config = dict(
    n_experts=64,
    experts_per_token=6,
    d_shared_expert=64,
    activation='swiglu',
    moe_layers=[3, 4, 5, 6, 7, 8, 9, 10],
    normalize_top_k=True,
    norm='rmsnorm',
    norm_eps=1e-06,
    tie_embeddings=False,
    beta2=0.98,
    grad_clip=1.0,
    batch_tokens=[131072, 262144],
    steps=5126,
)
Below are experts of layer 6 (counted from 0) of a mixture-of-experts language model. Rows are named router (the router's row for the expert), gate (a neuron's input weights, with its number), up (a neuron's input weights, with its number) and show model dimensions 112-167. Each number is 500 + 25 x the weight over its row's rms, rounded and kept within 0 to 999. Numbers have three digits each.
After each expert's rows: "gets" lists some tokens that make up at least twice as much of what it gets as of all text. This comes from a sample of Wikipedia text that the model never trained on. Tokens count by the router's weight.

# expert 0
router:495521484452560496526509492503529487472476521498510508535496503485501510442483483514497478538509503499497500502514488519518465521558502495490506490503511502488488488503
gate0:524535492554527494511536478462512545479510528523488487462488523516460539511492456530518533544506555530533464487472533493513511458461464496529503491529455497489492508502
up0:524488467531499532533500504490488495455494491496495442474536526504449494455478531533509516508540503476519509443499504514508511526515515497478498523464482467491457507482
gate1:520495467495512487513498518506490493497460492517527492476448514501490566502496515495491539478522527467492506500468520518496499522511501503506474487500555560474489487472
up1:472509477518467535493508540483493456490521485510475526481507493531491542454534504530531479484505548495490478534461508478516497464533515483489492527516527540493502499527
gate2:492453495485495472468501515507531518464531479456500531475478510472475507444499542492468495510522495461523528483554490514519444489514481513481487479484502505516501498473
up2:519520519526480497513472497566480574568504549563501487535498491511502475528466531522506517483559507520475518516494507474502503509498469478526442506538488494521499519509
gate3:531529502541510498518555469477499501511464518510523522454525480498490489518520516516437505521542483509478455536511555460479496531506487483501521523524556473534513543541
up3:501531494499495489554485477518454486497505484447505503518492482510528436514496439511504506497504504509539504508522500509446506483499527495522536475531500512448480506481
gate4:477523452530543507491467477500483536465483495481507539518505514530539504480494537513525525488472472534516526474487511482512531465526495505512542480503523484474514489474
up4:520558471475527535463539556466568514529490517525484516527505490488525485560510515472515497480497474520523533508508498528476489472522493544544470487516517508448529484450
gate5:520466521481515510526516464571542474442549480504515479541491483532512468502510498532500501533511462503519509482491495515573473504495470514486523509485513506482545479509
up5:516507469503485536481496485500477480520503493527534537517488525520513469476514565473486478496495486515508524512516490531514518482515487492540477465457504512525497495529
gate6:511497514491536494505503493515507529469505499490473496505498499522499525476491503489494516520488520458517490496504516480533462530466494480461463496509511517473488528480
up6:514487540503459509498515468481502518510504488534471521548503528514537468480500494502460496518462505507519462523513510501497504469542510472492496534467468494507487476518
gate7:535431484494483507457471524460505485465468506506512544513536535541508507469519510554495527526472438541495507502534473490457509490536488472481529505465497493549526523492
up7:506505499490512474520497481475501518477480507537461503488501550482524523494532497480499507455505486477461544549504493479468510502534527484497540477532473556518496517497
gate8:498506518476529511542465512517534470451491479512510463525472423538454490505513491524517493533505498520516460466488510523492492498467464542511513490512511519495502530471
up8:541529549485494461439499462522497507530484470493520504520478487541504537494500548516430470477476504527530481492464496456527465466527509509504522536481511488522519414514
gate9:478545522514522528489503501485483494465488538470505536520492485508539486499459456492482515483511504497523507506522487491504485485469513506526502531455559498439520504532
up9:483502545516498515491512494492501476522520477493496510484515465520480478517540493490513470472483485495530524506471473472511530509490504558498500492502499460501498464486
gate10:519533538538485493516506503501508474508500486480470504532472448530520510509471526527526509500516481536500542512538554491509517516554525503503539510473501507458534490517
up10:478522467499530481542523518466522465524486480506505470493511502497513484515480553507495530558457516467457476485509534484506486524530500522498508473519514490483480451528
gate11:495545493500477519491528480518542483525518479520501472483479486516499505464519482551486564475506504482509509489499537470521492505471522507499531499532511509473543505503
up11:533490481490494500503513519498507473465483504497504540517516534515506494480488511480511476481506518488508416470510523489496504538511467550485515458506490491471544514508
gate12:523486506504507500494517485516498480504508508485492486545497463510543540534475528514514501528474537489467527553522510506514474535479465519469544527487507523488467467481
up12:434471450479500488478486509530511515486524503490544518484516504523529489518513445493475478514493497490477441470476548543486492493483569497435505498534499493495495519536
gets: "2", "1", "4", "3", "0", "6"

# expert 32
router:465545506481519462517472508522489536501504510482485543495434483525508503451471477523511527507517514510509491502498488473519494494492489480456505532488476455520470522478
gate0:500500521504495526506439470482503528530529470502471523501453521535512493488492459518525523486483525505433490478514521520536503493472492524495518509516513529502494506496
up0:480497476527538478486481517512488490448513513473491526535508496504521510521528525495435491525490467464534485553467482515520534525524501511505528486515510520494522512510
gate1:550546444493515524494488509511518500468521481487545490492468478505486579500452493483487459490464513534499538499510499505488524514508475491543478499525484483510523478497
up1:527540498505478461467500495455495497493470474490475462488476519511490460472543424509476495454556525522554458488541473490497471478491512490494546503509493497499494478469
gate2:517496476527509463476506531552503528483508481485503544554463522525500505449494450490448524510554524491466504503455490492539502469540519502468480527498537489494494528500
up2:495483472456516499516527512485502496506482479499512494504529485547450508522476504536496449472519477521491466512509535497477541518481500476524462504540523529492472524495
gate3:517488545542501477484480491446485509476489510497493509555500500497505506501533454514485504460515506473500539510517480493519509521515482506504479520507533439512477521519
up3:511468472519490508533458494479518519474465535509482495460511472511507505487522504453512496471512532482497500548530490463467484515555482514481533471517525442516519492487
gate4:489539491506529494453448576445497507490509514444489514487491467521523485496488499491454484540487499502531490541517482511480486469496477488475486503455509479527509499503
up4:505472484501504492468477498478481540442497515486467532511501498498493489536502505515468499509465530462462521506493510486532478484489513535507507486459486454506497483500
gate5:518538465477493516519499506513493508507494546523489534501484508543501564502511471518497537509520472504493512456501482502481468498472479510477468470463489445536505535489
up5:487537535522516544504477494482514510497566481552500497537531472524474505497506507493481488497515498555510487520513477506543511512511518502496490478485528514494540528497
gate6:506506497496553484541538540468537492514505508489518475477443475540466524494517525513459507507469552532527473491537498496496487512520519501505492523472491495481535496485
up6:506497510485478507495481484529479538517474525461512478518464477487470478502486471505486494494483488464493508533506513449491544524496484488465457530458499491485496486458
gate7:477522489523475511511471483503526504511492496466528511524475457551463517470469463482513493501558511532518536508498506511460508469527529495486495512513524478520521513524
up7:521478503488500502435510518556486512499540472527518511483522495499465483525460533533541492498486417484473477521451502507510519466512525481488504489491488525498561535506
gate8:554491480541499497486475523514477522506485527499515519516491480525532517496469485483497538473513513525483547499488494472535497479514480458506536489530502493491533504470
up8:497479500473486486457542476516506477456518504477498514482507508468505502520512507491544482539494517478501466487501476489456448504517501523513464484507484485543483494563
gate9:501473491519484497513546512544503469493508500533511491459470465527486494465485519512481525516466529493485496519496453482555502503542512495522482526473504538511507487508
up9:484478548501508537471509521476495489395440495523527511515490451520496488505515512478501479527489507510513470513523508536536509463508511494463491464476490485490506553511
gate10:499484512531511540445506497474468507519532498497486497472508502562507500513510494533492514512508512496554459496499495550541533500479465548513462507514499546481493483512
up10:482497571569503506500476495505504500540482479473505449533432443506493532496457485495526463508530467537519506514473491503500480491493500499494488452499457504452461474523
gate11:505498508499501471511517515553469497483497515489501538534501510498461472536528499527545517500520502508490536484471451515502492508490447516520508516494513497492519488480
up11:515458509528512475475474491534536521501517529528508472521537500511518493524475534456449496492487486503480487521530548480526474503507491498471467490546518533491508498513
gate12:507535504486530436459506549496490487479466516531495451493439531528494484500488511522465511512528534508524522508496524452545504478499485446510538520456485520505510505535
up12:486476496494463474514496492495548477525528489507529486511525479459503483526528481448516510522464507491535472522513520518493501506532489501499451504482514533475516494518
gets: "was ", "as ", "is ", "a ", "the ", "were "

# expert 61
router:496550511455503502475513519554475542471490481503504499555482484503496517499507455551539524514522516508496483490526521490518480514492471474500499458476514478498544526519
gate0:465487489476493493497506511459454501536483487527498473465485475458530432489495511525475498494489459463521533482473500525522449503528499478496523442480484498488514475432
up0:481460528548520490457527503476498495460484540501518521513516523507501485518456550445488517486512497530495474531500496461494496456505541515494513519494473527514444526483
gate1:524448524490508497516491515522455516487504486528525464517526524545504502525503486520521525541551437498471456512512497565484475489486460491487508488514470552506518564479
up1:506463522547470493511528511507474507472440496481518470512524494537489529511511493521453527522495452487511515506472493508481447496508451519525456496475508488492485525482
gate2:524485524483540513486496487518564497466483489534458504541509458546498534486549477477509490499483491514515524523501445507508522464509515541470491475497494483497481521481
up2:470492521493508475514501505531518491476467483532479468495535497485444527498537508530517483494475488503470510495521486488494511497494539519516514485466484496467512490501
gate3:546542503489491502509435473498525501508494512521535480529505515507497512510492446479496510526534517496509472526507506517503498504546436510506507510514501489483495481528
up3:547480514506469503538511520480506460494464493526519462491506495500504478456510497492481484507489524480518562475512497514519453506489550463504507470470522503494520460519
gate4:508505489482535524541490528519486479497501454544482503508492466502480491482557502516500484534505530532499500520506534513536458516463482468469524488534499509486497557473
up4:494444543493493526558530496468513476448485471533529493513543443505493499499469501497503471520540508503469516506490503508566495493514552494478472484474479456480465503478
gate5:483550521475497481498483559541531529496513494495495477517497483519494523469532444538522518499512516503484534444549518507512462517499472510464483480454532465501485495516
up5:489488482506530483486533481501541512494490473504504541533534481496499491527529504553486519488556486505447480476467546479541479527540509524508532528486554536546481516543
gate6:541511513490493544485507472503501510520499428468463548510482501498511463480440472513488521507508475518519489511493505486485491485491467486447524475485515486510530488510
up6:448471468533469475553497526522532489474517560530463497442510502506471525506484479472494502507503510465502452535524479510497478490525540557493478482513526510497465535488
gate7:517520507489537472441474473484508499526551463510494503534488540520441541531508507564519513484525447500501509492475498493525493499478476515463537482492482531491549491486
up7:445512494476544527461492512548503537509494529502521491528565487478484530510479462543462508459479470516470472463495487513501525513509483486501535520482439525483513540528
gate8:528503557498489498516460518499535518495515570478508466509482502519495515515469479523476531512508462526471501536535534497506510473487473529511476476454495496482529547492
up8:476519499544493531443535499507525502500451492533479504476526513495484509496520465495543505459503590460539522489505458516517531479530490482507513536497482445478462509515
gate9:516481495501506495503538544455497477519511460493496503523458496503518510517535456511531511501500530518534524481523502473511558463528510537522515445459500514491509509500
up9:489512554521484450538488504455503473547479517474521493518532541485471460502503514502501489486501499494502492516478479486487493514469505502487509508536468492547466477489
gate10:518471485518490459480461550472491511506522496491493483510521479491523510469447543537522471536538484494450529581498500513509484497521479506507540476493484527502499501447
up10:485493562530517517509500457496533518479531495512478477485477559528506446492494509507482497493532500467502439441529498541474505531482526555517475465508538507506523473471
gate11:496517516468489535460464510514490493533499558533492505466489448541542506506526499521516500506544487520434505443488515495540486513538477459516504509490513507503554500482
up11:527504483542498483477513486485509518464490518502497505532529511541533524512458492544471509514526525465525454429457463510500477482539482487516464486537509463460490464467
gate12:539554474468513506494530477501502459544533479492492518539529488541456532504473523501506500549501450535492515496455498501513484505507498445490480488527508468516527486557
up12:454494502489498511500436480518452499502506548510491507466468513538476485489504482484509467469469493515518530515517512528517515451496487470519512471468502520472525513501
gets: "and ", "a ", "was ", "is ", "the ", "an "

# expert 47
router:501538500500494491509515473478509478506517471536502488495472462532483494477494534539514566532502528507517520509523515505480537484491504483505535457520519467491534470488
gate0:540459493507514496508501517514523533464485531474505498477483413511534509498477491532498484506510488508537528509489509561567503508508460483474484480480520484527503486482
up0:483506500502487484534509453470524495517513487518528465504503527492473469546526510517498481464480499528487523467453468471509526478491539446520486521505490497480482520501
gate1:523521477510498460553484526465509521449518475523458519487546496506500513488508503501525521515489504498467481548506478459507471461518498500483529526490549513545464526489
up1:410503476489515506494535523495495482519493481467503490482528542501481507506463513503503463533474535525515480550540545492493507542498518504473505510483451506467503497492
gate2:494505507490523508481500538514466464490547479528476496494493471533478497489510525524504521501466504540500494539465488486482444485480452489477479498499550521476532488482
up2:475503462477516511469462509476477524502449486490489466464455559493494500495505512486461485483515509462511496479450478462516495519487497479502483497490484483528536517454
gate3:513513536451483483476515489489489511505555531511555504533500497522524501494451493490505509518536519562456502504481492461490524475528505533502512465525479498492486495551
up3:503514527451459499524521502477518486464533460516546481531461445513482494492466485488530517525511505519446497482496498506528538479469497534518498489510454515500502486545
gate4:450534522480507505502495509515520546486513497475501465520516512503516483499507534487502507496513472457480453512522536486494513485497479474480479453500481454518539489458
up4:516538539502489506495501512501529505529477498511468507516471466534558472532499531476460496492456529515476530490501477460510466479440419491537493519460493511496468491496
gate5:509493509488478505528545504469496518499490552489505492512494449506475511490496475520513522528473474503482525458487472524486480550468474504520479489507508485509473485545
up5:530460501498488518479519469477533523501480534529551476502476472536439527505481511478585520483512505500480484516526456497485495526487517514491556528501473483497493491528
gate6:463486508474496491521507477522483521491495519473484480514493477519469442495478485534466500520486478543484554487543522494498505509504487526506502523516514498452525516519
up6:459497450503526522493506493510487462503498497512475511531481487539527493473511497504505557470499480504467487450496506509501545539520550510468512477539467484482550492485
gate7:471501485489477499503524455504498500524477508488536515512459511525453515470471493525486537487491468516486526518487547499534484501492433467514497507505496488502486495474
up7:533471446472484543552507482499528490444456491521463475503496473524507555489513467528459539483488503499476540487523531491532520533489500515507487541526461500485517507467
gate8:538475451528509476499503546485536431482508528519454474495507474530503518480509477505458514493468520503507501471537494493486476454482526510522498533514557525478478501500
up8:519530556500476508502506501487515463515458500497546511525478514481523489512517469505468551551502549505495484491539517472512497521485501486511489475490506491546493536531
gate9:512534511486528521531484455553469543518503471537504509465470505545522504568487510513520517531523495483489461464494529530460487501443509505495507546506513516521539513455
up9:504505455553508469467468484536497486521484532456465496445542542520555489490462531519509491498476447484489520479510494489510518553486510530474530466516506519511528469556
gate10:516494453490505475539468480494488500457504501518500499479531518554514478513497490513480495485473460509467477474532522485473506491495493533499514507518492482507524469457
up10:506490507466484569520509507469532482529509478485467503513502502482482530461510495516471513468513537499533513497514489470510481451541488498526483530500497454500469503491
gate11:477500505523492480482509535507499500501509506480538516518501513549486528496454526533484493492508449487449472488519517482557525546511479473520506475468453481511490493505
up11:503478522525532519476481477529456508510504480485453498420500464486526511479511483489527503462481548468516510522489469514472471476543499480498468520516540514480478525509
gate12:527509463478485469507532506467526512501518482462491499502477478514505498497469530494516519523495493439553447500490512512478529494499516489493502463477536489455499495514
up12:500448493476522548452512482486474459506519552463504501514523511507483480496481492476523527474520491453485474531533515472476450520497475520463529510498515501478554470488
gets: ")", "ed", ".", "a", "'", "y"

# expert 38
router:498535506491531449506521510504540535493521474494543518490503457560518544481455476491499526531458476499508514524503532498520502523494495459485512488459504455520506523472
gate0:480460472488521521512581497497518509453489538508509518510480508529500506536508535507525495500485505482472495542498476479490461456506523514460498479514510491489524517505
up0:487523437476519547497504492538517480483507501532468473505460495470468534471489525484558535475483499508503496521501465472535521503512500487510425488525476518493495496568
gate1:530528511486502479480510553510500534504484481449459510470486492502488493464461525512500513483510498536508528575510469469531509477492485456476470459497540428506489484503
up1:566500490460533547536522507497510464443526546524490465506505465510461542524535486503523505514478519482468477506535471493490490506541481517524503460511512490467485499537
gate2:480483498462514499480505554546506491490523479522517502492501477514499495494483519536455511487487524504470569507494551476512455464516507462482510521470508535508503488519
up2:468454495508515460525521477471507510469471496484479499510496541540569473561511483483536480492508494500477504500517490498494503548509515505528536471496485465507517521496
gate3:501506511529518475518473533550530533498492514550467525519487451497512484534470491508473481466510505546505503520500472517499507501520535464475504492484545489439477505467
up3:488523515514474517482506425507487462479486535521493486510489507460485500479531465498514473511504491501498488481472506492494473490499470502532491525474503463507517470527
gate4:473475471494474498537495533495507531503500462499504516483454509525483501546479483485513487515512510489528461515503502491498479504533457497514502496494497457494473509473
up4:525514524492535510510547528478489509442493475463484497529487513518473488505449485503447498564480476452502521520538507466510525505475551494536514511496475520497500514485
gate5:488512504529486500504481447501506518480516472502464493493468483572519516515512493493497518523496486553520481480497515531492510445471529506498519490491549481539484518503
up5:484517512508441490481490504533517490506559495524504487505501460473522470509550510496511468507465460518521517475473476582515538526485495522518480459510494507470523510504
gate6:471519495503512467536473490490520512452478531512527500485478514551494498477493519527476516499473526509502472491539534471538516495505499515509517509495513446515530529488
up6:519492524471524497488510490505491468544511456505447500518483492503479510513473470513497517494529453478499517496497476497467478482488515503532472490518483570490475485505
gate7:484485483498518483493523471501462523525545494500539540529530505486544499534519462488504491504499541492508480475491496491513508515531504492489473489415503440482540503496
up7:490545512450520526517484477546485462498536497520560511479475547491525506508548472507528487466524464529485439518448393527499508488468503497529523501482471472461505512505
gate8:530497513485538509488490541484507531525454472481441513496499486501518537530460447482516491509479507489468524491535497520536469536482501426507514461480481488467460500490
up8:458519463523495497527475517542484503546487520496525513462558534498502514519488500505477537496531538480506503496467491454511491533501543493496505499468512482496487502482
gate9:488499505504518482457542532495462530548500505504511520461492528539454463469477513485502499532485487524472548535515457502513473540463531444480506507514505476480497464492
up9:552512495493478447503527468490536502525517494510505490499504456476518512469556503503480488541494542500532452494509532583483518471512487558496472506459510498520497498516
gate10:509522574471527488458463512521496499499492493509492490517505493538484527499480516553512496488466515526490516481513521471542515466542476475472538504467480481448519553496
up10:526504528493485500447476506493506482508413502470494507517557478511466490502514485489527511500475496512478563479536526431519550516528491476515506492512505489497484483491
gate11:511530498541495485448482511496533523486521470504473516507507435516475535456469562495488525505471468483521464488491489481491473532469482533497456472520498468513521533461
up11:466531471485505502488503493507541496525518511535484536512469472503471570485504510496501476453484519489497459526494501482472520540469481539525508506485485438510502530467
gate12:482496519469487469479514498460519450520520505490580550511458453513551516495447476500506510510475459518522491505499510481575498521479504469469463543486527524511492511495
up12:500513494469536502494520492437529510480512457497563507452466503508510500543466485497500490497476492474476492472500504515544508497486498486471499506534560505481500481512
gets: "\n", "\n\n", ". ", ".", "|", "=="

# expert 57
router:506458506482516435492508477514508521515495505498519483490521491545509518507495505461502516488519515520506480493523496517514505522502459509461525461470543478498526510481
gate0:470471477503496490469471524505525512500464510493514506507541521554524532517483502510523472481504497505471504505516470504480495511513480547534503479510521504508500469447
up0:426521527477514468470468532503462539534484489505507582487502508495498461560512480487530504479486528463478541525512488442521530499467524511471484520500500471460490529453
gate1:514470501528480489546507511493490519472485486499492524480500472545492543514481488502511510495495506537478514556476493507510490503501448528549516503531503484510482517505
up1:485482529497493497535491499478492525536500510517472489490516479507498486516526503477502490495530502485520509525456522490489485519471479510463533479515535513519491533473
gate2:441469450499509463464514502455500514507498488441525529529513522509498531491501505512517503498473494501536460518484522487532488544482530496509524484495541487482525510485
up2:515492506506527529458482525519506510486486469497499501538523475501456510469527489512509486517515496518472506444511497564513562444491542460499478514464476492525507496456
gate3:515452507493540481487537495526472519474475501480512505534514497522528505499521501491553503528524486492506458527459511493510506497556489513450463439471500496468492519499
up3:469471458458510474501448503458527529525501547429450500530517490513480471506508499466504479509444466500489495491559476526513499495498508478504547492462556519510474499478
gate4:506511546501481503534515490515434451463542533511509511502525513505459515435538529550471507545455506520527477504492521555504481500527501465475490486495507490489507493464
up4:539491476544479463529491485523446535456494442486467489523478496545507515463495507526529501523472500476491505466495464491500476466456501514428505525526458511475512504480
gate5:499496527507497507543487496531497494486481512468510474516505502517526546526470498521501523483440508490505470480521475483504511548504489509450491514489527448523506498489
up5:529505510491506477478504508525516520489492500505508525484531501504507519487453480519470498538488502488488523514493475471498506502502491510476482472473498512490480484531
gate6:470497528480555513552451505466464491499480506488562496532501508529500522520440490512487494517494488526473463498476496536494477504474465487467490476494504482486483506490
up6:544481517542505516468465553459509501486472511535507500487515489524482466502473493508503471505479513515491486508513475503482547457476521516502514473506545478499442522485
gate7:527507510504560519526474510480487503489500517435482498466527463498484495488483502509504473521512488507503525484527514515493510525477497511478504501498453488495480520513
up7:493481472513517516509507490544525497527506518503464485513513503526529491524500486520493520472533502489492483408482490521527533494498460526517529464496495513521491504508
gate8:509464481502513520476526510499523533506527515507489478548520481532475535488490453524486535487500517543524475482538491517507491506524505477483450500469527484501547526479
up8:481490504502480505550600453490517453451504491540467486468496497521507467484522527476504527533512512493488490472497471506483494510498524524503562480507480503475491527497
gate9:498503465503478452512524482539523453551524508496512483463494512541473530501507511494474467506499540500513499472536474495485508502549461504485521518516559521502520535529
up9:517505453514469504482491492459494509455462471504522512488505515520492518518481450459532497482483498505452479486540496469531502454532482503542504474485521542524513534525
gate10:492479524513500502499500472489491533479474481504518509468490487528523477501510489494522503541531512505473569495569483519456502499481521511450513440561529528513511531500
up10:511523501533506471483474512462505448534516496536476515520469539491512502487496489551510485534505494496547482517490496464537527495443447507492537520483483500481491473532
gate11:503465476459523491492495486516534533514564502463496491514509506511527468508519482501470543514514503495512492487523457527509487566480517498493529499426485474481511477510
up11:460470519500503470524509469473531542509471526501443503516506496510498506518500515499465513496524492465525556500509535503493519493464475504504525504453456489491548507527
gate12:486516531483490463468525524447534496482468519531504515525531530484501484492502493493511525489513504506508458494553511509504538491508483478464475501470525487490541524455
up12:516525480558488488506411500523508506508432501461484473530527513496488512479519509508564479524483516498499504516500490491518529468528531529489516512519485492536468495475
gets: "|", " ", "le", "\n", ")", "y"

# expert 7
router:518492463463502494511478468521510534543490520481527525529472512510447534541466485493500500536490496541530502537520524503500518459516484461490498444442483512517540509515
gate0:510468494527455507478540483474509560484509502454530480510436475507504507446494491504508511455490503465500462500511539503487498475514500523475502531528508549525476524512
up0:497503473485503514463512496470456536486489510477538500534532503488494501526472516532534503515483501500491447489484520484510465493446493510485493527583499500512468527533
gate1:474472523463510493527466481524478475500500477508484550504477499573498451534507457504509507543534483501441468490537530526523467483462467501492494474463495514478546510474
up1:519473502525506519519498495534477547538528480503492519545479492507473472519510480491538489553527474476471454505507555522516480455442476466496489476513480511511508491470
gate2:516475464502511478486486497488512506523512502492525509466493484492485516536479534559496542495533484505495424523486448505511536473507486483489536497496495509520487443541
up2:501467515488470521514528523489464461487481473514516523492522459506510509474518513482498492509499520523470512474459513436509489513531547513535517473527504458484495474503
gate3:510509491482518516494455508520519470541537476500446526555488487481493476487478478497484537488500470541459512503509479469520485534528539463506474518526528511520515484485
up3:516491461478493492526514512497501521491520459498552522492515487496493532496531516508529530492500486471545502499509511483508515519520494517531513504462456491515545531503
gate4:478475501499542473557546542467500538497510528517513508515482509506533519517484495515515524499472527507486504464478514488505542452528469520491469471493540440496498501551
up4:493501495485530515484490509502495528510566473516529502492526526476495539496508488512515464483514519513500459464508464483515553477493511470506477524468511459523540549485
gate5:462540494477500472493465499514490507510495535473499553471524542523511520500462492506469497510489495536477457538451486487506514492505524474529494479507487544493503537520
up5:486511525558478499486523498539512497460524519485509523460522515508483498484536490460511479515519497500507490496479513542513492477521505501467506480528493497508465496505
gate6:491531463465518494513512517490422489464486506507525496488509481482499492512448484520511497479523506513543512502508500493503516481486514517523460464459507492477537482498
up6:504465535504527451501475466520483494534505489482520490505506497509542470478535500488455510511503497536468534452510474486483485515497497526511457520500537474508486478479
gate7:488519491488507486503523568485500480537509470488551512512513491500499506543461501519526538494498518504447503550463510513519511479518480515497496480473474494519522446490
up7:506502467520492466493521473519473497475533503475492498503452557515503469518458529513447493473501516510462551513525475505502478505512501543521471499511488533510513497478
gate8:509499499517501493519542520471459493491508556492496486466471478516480497524476522515496493523456502518483535538527476526490527440490481529528489483458472498543494514468
up8:491505520508466511515451477447464489501494496529494540453485489524524470469460457487505479534557472474515539480544511536517508498495487486512529498455502483529503485535
gate9:493511465484485510503455484500527500547522493527488486529469489491503512525539510477516508465483501500505478540468474501529529484531534460486464524465544515519519462518
up9:483495546453570504514548499501518491504493502491469502505521500490513511479467501509494517503491471483492510436521505512495459547504488503539546466537506492517553468487
gate10:557514476489491500492526540524481503496514501507536479505484508539469521528455461553470544522527512564479519537476486496542504482548441489501526504477491478502535478537
up10:512524503466497461470517571516484480459493524500520505493465476504521477544511504523540494500473481524466496505512477499513513512515468499514503502507507516484527505489
gate11:495483517505486480461469467497482520484510482532510543504491522489504539484498463475488518533505482545474493502513510475520514478528513487507502472474524461510561493508
up11:524538488475527507521532507502514495543487492501503461505486485503503472511436502508503527491520458500506457487494462482486474496474489470470476488501498532538511462506
gate12:467540522497516485475480552538515508480503501489471513521438479489494508474493492502475546491462501507543482510531467514518496485542475512471509492504556505434558497476
up12:496458492424510491509528535483472501478494505566511539513547498536493508521505523521523513466481546472470529476480520497507502497534512461521479538544480488549464508483
gets: ". ", ".", "\n", "'", "\n\n", "\""

# expert 30
router:487533489488498460498481496511480474486513532474496500512494491507471492463458482543507526503506501534492467543537499467521510510508482498488469479471569536489513489525
gate0:518518467530495454523458501508470474501511522493474468503520437532519484556494479517487487478514476532543474531510493491523538483498502453489483515480503512487491523529
up0:546479505463472493507515528539492532446489528544500506453533489521515495479516540549498474441537507480502518515490474510461521475572458513470458491529482497467486477453
gate1:495483456501491482480535452514520523508488506535493512480466497475537516491501510515515557503500481508491491542480525475459562523502497493510482461533526525453512488495
up1:481501481522520514481531531479482516502542492473493467544513481515463491504504472536492478496478514474475466469473505503497488467463535543537503551495513519491472469492
gate2:472487484480498445508511519535512502494497511513525499475470466522530490502484484523483529510472503482510498473477460520498528521491434502524475483470559459502503494449
up2:529520530481515543472486511523494522522472495501466490507507524494526508535527491513519493519486494531512516519482503566532540473516500475470524484479484490483532459527
gate3:524471462502514468536511504523517514490543480500489508490479496546489534530461495499508533540514453448488488487502461471486504508521480483504518459495496506493503463492
up3:487511518486480507505538538493505539466506483452461499527503490539514477439492462499505491484484489467485473510550520501503485476455519512463497514470475515482497511503
gate4:506526480531526521514460528470489490451527488500502512514499500504527500519503501496479507496506518514532435526528501469499523499463462526533472479470486507487521512478
up4:457499455485517503482503504511539507526527470476528510487548501485472531514547498513489542505520514485496519469533511496513498522499518490525532502531459477523486454503
gate5:527511526478496469510494545488503523483484508486506509566493490487506513458520496509526494489466507543512530529500534458541503503511532463479487435482521482446510487533
up5:455522522505485517471500493490469529463510510517514473493552547501499529440486503537466517456492461443488463521557505534474488489496508483524557500505493531527546518511
gate6:465515526496473505479514460483474488497512493489470497503470495499495496458469470531478495477436508528501520495516547468542517509519466529537538490501553504496523509538
up6:481503525472502542454481469505510479529526490486480514503484524469495499473469467526470479534489483531525511500511508476482500476514439544503489495497543497478492476525
gate7:524483471489452531476536503453517495505484510500505515491502459524514533484470539507510526485460487481470505511487420492485493477490475509475489431507509500484516467538
up7:487523469529514478475502514497446546552516488491489534482523502498554492483549481517546568495521492495509468551559448503494534495491499486526481480476475475492566511485
gate8:510500524452469504483489517478474541493517493525521526486529462508500480473491571538510542539505495484547502492490468517488508502496492483452510483494550526504524471491
up8:518486460514493505504467521552512498504507495507520501499496535514564481506461484492487456501479504525454489492496576520490510490507501493523480498487489502500556520491
gate9:489525505506476474517513468499491471481506522460490533499488475489514497474535461540471494488474480517523492525518480476480511496528470495514458499481569486474539535507
up9:489509480493490486515516484467490474488542504467491558457527519494549478473510483508472502471504494465539556499497480492491490488543489493543487486474575486462544540530
gate10:470520517480522511458539482519511500483500498482522477567512511494497519516526501511503530499454472510470489511455476537533482529524481502464514468502488477502524479500
up10:472462451486543466498521492488488480478463463453476521515528480474514500514501511479504523508509559483496475519497476502469515451451453502518486499514485504501479477481
gate11:472498495516502497514484476522515491496463494483502498531516433501484512517502494513484460549562472500474526437503513518502470539492472466501445460505511507492531481476
up11:455559491480499511497516447520473463495513504523503439523488504499521546501520451544489496481528462510459520465510469489486523506471481491554491489528548497498502504499
gate12:485516492452536477502490534490570483479495460485488557537451511489534499489468493533523520505489485539488494490541500472490466460490461484447504478528505513515520509487
up12:523560511521494505518491513504492531519438461482519528501480508471521478464478516557513531483498521490482511507555509488521487508514466499526566530501495506498550496473
gets: "the ", "a ", "The ", "his ", "s ", "and "